{"n_layer": 13, "n_experts": 128, "balance_loss": 0.00872}
Below are experts of layer 3 (counted from 0) of a mixture-of-experts language model. Rows are named router (the router's row for the expert), gate (a neuron's input weights, with its number), up (a neuron's input weights, with its number), down (a neuron's output weights, with its number) and show model dimensions 0-95. Each number is 500 + 25 x the weight over its row's rms, rounded and kept within 0 to 999. Numbers have three digits each.
After each expert's rows: "mostly gets" lists some tokens that are sent to it at least half of the time. This comes from a sample of Wikipedia text that the model never trained on.

# expert 58
router:476452480505503499548504510522510503472474464533516499549508519487488527554497523476489507472514510516546511499500461468501448560517523546475518519523487470500522478473489496484507519537452487492543473511522508496523481527520486464512496507488516467499446465475532502499514466514519521499
gate0:472507520527504483489513501492519482496560467503490501467510455507529465504484484488520498474521462505495499506514482460486499507484488451510470520554475499499534487491459469495504492538504499490476511471496532487474501495477510548461450504479484481493591484521535458476487476523517493539
up0:511512484437519490490462521536526521461512481517496488497495498500459477477517531497470496509497491536543478469524496474509471537472515513535535517545456446476476477513483511512549522533466493512508495470499465466515474489522518488490481530481498472498478460485530490474488503467519447484
down0:432510518490517460461491492506480530545475483499496485509529492503552484521487506470457483515493510528479496498481531528501469519501483533480512476509501472489457552518521469451498530516473472535519444477475488528479484535518510521473477541501512536483523510500454500497505496462488520490
gate1:492461428505479520547480490496519475518480534533504528531532493459485481521462521443478519529505497531511452535502463475519543535532466490456522515532508489485522503500501512524516492506506487485510524545522488477500526502481521515500511499526485471519497516496511546529481492460528478516
up1:483490514477485511537517489521523444515496523497510522545490471472436563509543457510510469465516513507501513481510533511517548493472463455517531491489513473494520503516510511479498460485482535467492500509493497501470512495530519512532425526477474496506491502506493498517469462523494518530
down1:473474506476449503533490512501511504537515481498471489478501547501556488475478512508507491500544519509452488514516545518463499515516530495507487510511477475516474522512484497505462543530510466499498489529489482453512486518465557473438528538513466565500492496494503476485484535529503495497
gate2:506520502532493497509516526498505506467511474497517504481493510565486543523501524512496458455518477503536472522466472542521498488527503521526515484488543500478474501551495481514503572512467488515505522505493491495461499480511509461534476520519521454504544537454539483497473521527463494514
up2:530503496479490460474515493519492543500437489526503446487480476523472493502514482520537512508532489505530481465531513533541522495525494523473503482495515473500503526536522568483494514541477490488453500502491490495535490501489509438463513513540486476512550489496493476545530513515496520476
down2:488498531466551489501485509492471504499537577510462507479465501519526533501480481454483536523483468498464532454530506472514508488522529487509485464491488467499564489499492522497510468499509505477518509476461477501523531500520514511496521482474522482503516470495468534526534506478439509506
mostly gets: ".75", ".25", ".40", " similar", ".4", "ertain"

# expert 123
router:506523475514495467509504509504518521478483459496487490529560525495482484486508500499513502507516465537521501503540442510536510490500554478527541546544495471503504484532463498466502506522447485478543511471508496509525490534530566464513469502504450473498489516522505488481519526480520495502
gate0:504521555515483498467522534457492529529496472450488504499517501459513537494539487516532480499517501590487503511529536515541497513486526514517497472532526499495510498542487508512481524498506523514546503471495516470517460516489509482535476531520520524514477516486492565502510531516508490523
up0:473499483486504506560477500507499475499481500500481531463502534525518484489473493476489488489480517515494465545477467440466486423489482528492501521484503524518491469475491487519530475482485477493484494522533535557507510474467499494469528508474448458457472490526507463524494471481488515492
down0:501487546541447495494494509466496505482464464463471475518524495477538547476496503514517501495513557532517474545510541468522437508482496547509515447510509498514542490483469518518473538475537547497534505501503503493516478501470508502505512500500480492477470532479503496503471516511482506471
gate1:506503469490511488473502475474511508482465481516503502475492539499557521453518454484516502497503492537499522529498458555527482503534530503535519499468530503517480449502507537521501509512477507477541477426492496497546503519509529521490479532481453459482485508515483473493495504451494474489
up1:501520501452506501541562503463511525457505471509517485520499553506505476515506464469479470519504497508516509550465494509523509525496503513530522480483487489514473481525498486483485509511491560447523507471496485475538472449499495547525485498524475478486474546493541467477523518528488493526
down1:505463508469515521500543547497464501564511463510452485511520520530429476479510493517521498522525537492549504482490528472534482502499527528492529515529520514495500506503504525498486527475498458519485491488509498550471507540531480462531505503467508511486513463523467504496497479502473521454
gate2:498513461507496532468510481529489527476480508488458517477527502533506451554490501552449551501551493489519485510507496502505459484469496523499529505524519501497462512470483511483491478515483522482518490481464496560554517510484541511492491505470475484479487491552499509490527558499485510483
up2:503476503495509455481532535518538521501508504480520516495484486520490485533471541509481502512520442463471521515496518514549526497510497524484474518523469517481469493491477512516482460483490512486505447484516544512553507484461511528541493504490521467478508494479537518443497566461524515496
down2:525483553470486534543532557552474500479507515499514468459503541489515467471517514474519529528463484484485489467483541518527477505507501493501496514502521454467502528469515453511527531474525502519481516555458524482506509497530491506464495520482509511486500496504470555518496473486493495515
mostly gets: "ana", "ara", "ya", "ma", "ama", "ka"

# expert 114
router:435490468479473483533519502498511507493479489525511528500512499508473521528508518497438495479508523529558523482500460455493465531503524498501489519547527475545510468534484504453513541520452489501537498496556509501515502511516500456508470481478487492507489477473527446499490479502501495500
gate0:485548514517492498472487495486466539466515503475474495503487493494480524494503470473523457496523503421545516490516478513479519501498495472463497500513494514501481527455514469550509496516459518492464473554505463477477466452480520513492468499483521516532489502483461463466470500493465502529
up0:494478493465507482499492483494535504512491464503490485513488524541478480483468469489526530450511508550513499496506510491506489500495465572499486501490498538519486498476492546527525458491513483454536540509508491473473489473530506448455517537494490454480492513476527460537517511530529478539
down0:483568460454530448520508492483527503481530487465476490453500545505445508523498466502478505460545513505536515472490525507495474528524491480496484508476483493524519491472475469501503536446508515516527513498493501500496485500545483467498535500537498511496514483467520491468488460524499458510
gate1:535471484516458464510516554485494517476472471468535534495516496501503522474492503508522466496492469482511517551530501487528510484512504491507550465484505492480506506544507463517514484536468514496505455521498485520442496497478497513518442491494513507484459517476490533502531569463481528516
up1:458517504456503530545543513464502468536486486467492519482493510507486502525497481487514496522502497488480518507517497497490522487530487486457517498513523480518542461472505525483534498462473540475552494530501467451458485487497504453458498540532495494527479516474492523467522511490452549512
down1:478478501477429514541497530490512466468528467485487488517526473469522511465483489472496566484456458454482508506508494514520507508524537499475522502482515460543519464516492527503500481512502496521500504472517475447453488494459530533487496471504507493490445506497483513500526529487508499527
gate2:502494511516459535526486519475476514492454445477504487482492508502481523490514516522535508502515509532515532536505486529546500512525515524469465538565522482555485528526478521514496502491498504453519511493525524503471521502525515471508502498477503488488566456469526487474475463509485516547
up2:466541497499481519501500499482465527490495446485522470499515550532483505469545498481516495501467502545519499519457524518496473493524478495476481518520532491559462503497522511477454502504512493476485511488546500511470536542494502450505528482456484468476509497501485470538505517494467543542
down2:479510510471505499507560471559495547532487465522511520471437484504488506479511509495511495489520559501505531483498476483498494492511509468467499517497521481481475517554522530482468480461490549485491491493570540468525504510478477492507486478469517488489486471469493481484483478470517527524
mostly gets: ".1", ".3", ".2", ".6", ".0", ".8"

# expert 55
router:452447514516489533498515541470521503489504513479507500476509554551532501541474493489462530495525489478536491489489442523488503526487477529501498529513517516516523508544510516508542529504498489484491457500522494503486525562489494498487494455474459507527464517489528479504528546511502533518
gate0:514503476513526465521509502505522500513558490489526514537499556489480509485535506446528527544477526558518509547501462490529519515538468487465476508513474507475519503498477533508500505541510519512467517507498522525526474499536492470496497457527527489527495473492456529540471470506518511498
up0:509488464466489541506472541491497470517479484502512486517533558510505504512486505528515493505481520528489502490530503455466523474503464522542504500508471489510494488517542506506537549480535494533491483505490497521554516535511487505500510487484485501499493512495533492470504402550549491480
down0:482532507467498490489561437505528500502526498524506490493502441494473513505520476494466487510523460497520534467493490522508504535546546512446489500515510498468496488517431501482469463539485501470487545497502504488467459498483499489525513496506480500515504483513503532541490546478485496538
gate1:473495531514521509493444505519516504442518496451470518470533510507504564511498477481535541488497507522529522478511512512535517502546537507515497482518436488514544508547551494486474508490527498493543470528464495500534498498501518493477496464495490484479525480509497514515522475539469509517
up1:539522485505483482522509508486441515495507485530504472533469463494462456508488554534515457496511530512524476505477491454519490493459484472487513530507518498476444503485463519552538485502489511526477529499504508494478474491504506483523486533493470477533484465502462500484458503455517503459
down1:513515479497438515528516499481499508476504495535537483522479528478479466511482541527484485467515495484479498543495484497500509522482498505513493500478533490515479492471464490452526540481471472489509540503542485509488509511533481506500484514503505587512488526505521461450466566481503537495
gate2:463443516527518460514558501527551451498512509527552470516548511486506505522462479501490515484479480488515520522489470476523471520479532471523523512478510497527498509510511451508447522538505509519518487470487532503531517506507474502526486490489498470472500473503487517505564529513526492506
up2:475493482505530500485491473514496423512502510446507524499480522503545574488519499539491489488518507447508492472467473491467466518522489471521523483501485488491514501512536467480475491502515497504532531525477555521491507496479507505471480491488531502515515514471456554474535515539474490499
down2:493425553496516484466542525522470509517509507550464485442484518473468501527479483472504496527530541482480483499528459482539480495506479528483484493458508530517518482494470501506544506504487488482484506534511485450474526516525477506520510486512469512473510482501520485491549514498477492465
mostly gets: " l", " ch", " sp", " pl", " fl", " th"

# expert 34
router:513507454532484474530504514469520505513476487509507494504536496457464480482481505526505464515522480487544477508517489505563474489483513540484511521542494484508539533500508480474495541584468514496495510506522524477496515496542531466467483482477518505493492453504546499523505466468509530507
gate0:525471458498473508546532486476516491484450511505531495518488465526493508473532524535486461534480516505496497551515481463524479502518515533524525494544458489486510482538527494480503512539465510565489500507496534497464520498487540455487489492497518477491495492502521539497482469471547516474
up0:517544499495523510469454499508494516493514497510485478544542484442500495509467522492551521494474524487484511517505468497477552493506476501457489515498474507536432541511490497503480478482544531484543496472494465503529521472471535525500504531526506498506520472523510473488502507481447533527
down0:442479557478450518496483494511515508475465519543526532484516503518474524525478477507501507487471489483514495496466542536481537542486530497466498476518488473466575546525473506535522512518476468489492531454509474504479473530479483503506488529486537505479493503469479509478494507510497494503
gate1:487496489477523525472519466510535488489447506519540442499478477488494504500476503539500498489497484503482534538488534499552506519515537502510452499480453518462510483525503499516482540500491479502476523489507505514481516516508461490553487498522544523565521466514472497465504482517481560490
up1:509518496519488447506512497498484474488460504473533463479486493507457472470495488532488477483470518494457513494459540489542467447474540471531455501488520463475513466497502475476498512539451485470467489519497465514481531513510485507498469464519521470492519489528505478506526489474498549512
down1:486482528524532504524500518449470524537529476509494480502535512527516482485511494475489516510500509458460458492482515495460443523507506532479471518481532476537471507465475491508531411502484534487510469541503488498500509462504493517488507478470516531500487510502525460512485499524507467540
gate2:462508501497449523514557477457500502503455495489492532480516502510533525477511470492484489492460511478520519542510466482544464460493493519506480542486480496521521455542534529482525512491474474507516454525511569488495486524515534487495506494437506501472505477510525483504527485497506498508
up2:478493523508515501479495513511494500518522480512526502516535466495529524536520552531493533491478527573504515500540485488475471505485474489519493492500451503489463473530462532514522472451501506531543520464502506490495485514470496522505520489530462496533483558493478511448524543500468511481
down2:471494540442547487479465469505511521534498477475472494495542526518521505514506490488525543507468488518488505492538513503495511536507513461490487478496519521486490514558475513510561465479504491515470512480529497501501515500460486505551513502510432517503507512497504497520527531514462559530
mostly gets: "ism", "ics", "ists", "ology", " history", "als"

# expert 48
router:461461481498450479544505511491498513464501452491527494537486472478509529516534490525475492463548507488524478484535482495515476475494500541487509532540509482535535515521501496501519524522444496497539493502517484455524492534525508486521484492478434535514509470506513463476539498503507530504
gate0:505521525529535544498491508454480461491569479532462515474523482497490505508487494487502524457483508460479434491507472493507490478513495492504452522487497465496468508515517496501486502513471497523494496473508505532507507466522510489502449545434522482514488488546500496501464483533476475543
up0:482537489520528485496494478494472526511535493512497510465493511472480495521501500498519496487485492441476480509490498490463487509483507519515469489489453481475419480529497523517491486488481543512508504502477529513524511465555470503473462486469522487512497511541459543565501473546531535499
down0:472463524503476518510510500536466480542481494455548460473501485472509462529499513498542521492449499486507509514493462483491499508521508516509509514498482523509494533493471510523503501457487509532465512515470515478544559564460507484487529535482501512485526451508506530521481508476470522463
gate1:527492519508465500495489503513468527520471486445484501498524521506546466480498458475528479503496492515477553508491498496552511482483529488526476517470483529498530534538493529486503560514545490490463537516498498521478478523512534500470525525548534504545480515486478483555482517502501512475
up1:485471488514490508546516503530522528541517480452512488493498462499514473520527489503509481497523481477501505494506534521517514480502527491500513569470504523507562542559504535499522515525523529508539465533497475494509484512515514510521546535527487538499495486470476560513492531457517500509
down1:483506512528469528475487531483488467529529513488508501451500436511486487487463477507515487486520487521522559496514488524536508540518557492493521540471480488473514502540514512487526475509538529480444456505501515488497532519509519515520519492532469494495522527512513535493476494506517460557
gate2:521535520501512505502500503483479510524482508498484515510525515489499481476487487478499520556503456533509508523533467512544473459482470441504488529487453517465520507507498488552526532515516529461550513534564497492484505497460543513513545498511476492504453504480460512522502536487494493504
up2:518558521480480452534504478526486511522449474501483496525477461497535504491528497496504489499509519485532480474531487484519469447491454494534510522485464461495513526515498488536506469461493541484537485524515457448523529513484502516507536521513448508510464472535493499523526482493504506508
down2:526490514529539523507464510498513517519521512505492485528519472523515497509499480521542515479482467470470476533519512564506499454495523463519440507499484514487468546506474480509509518528550487537486540553487486512512469529478533507469491512519491545501491537489460508488481510505468506543
mostly gets: "0", "10", "00", "50", "30", "40"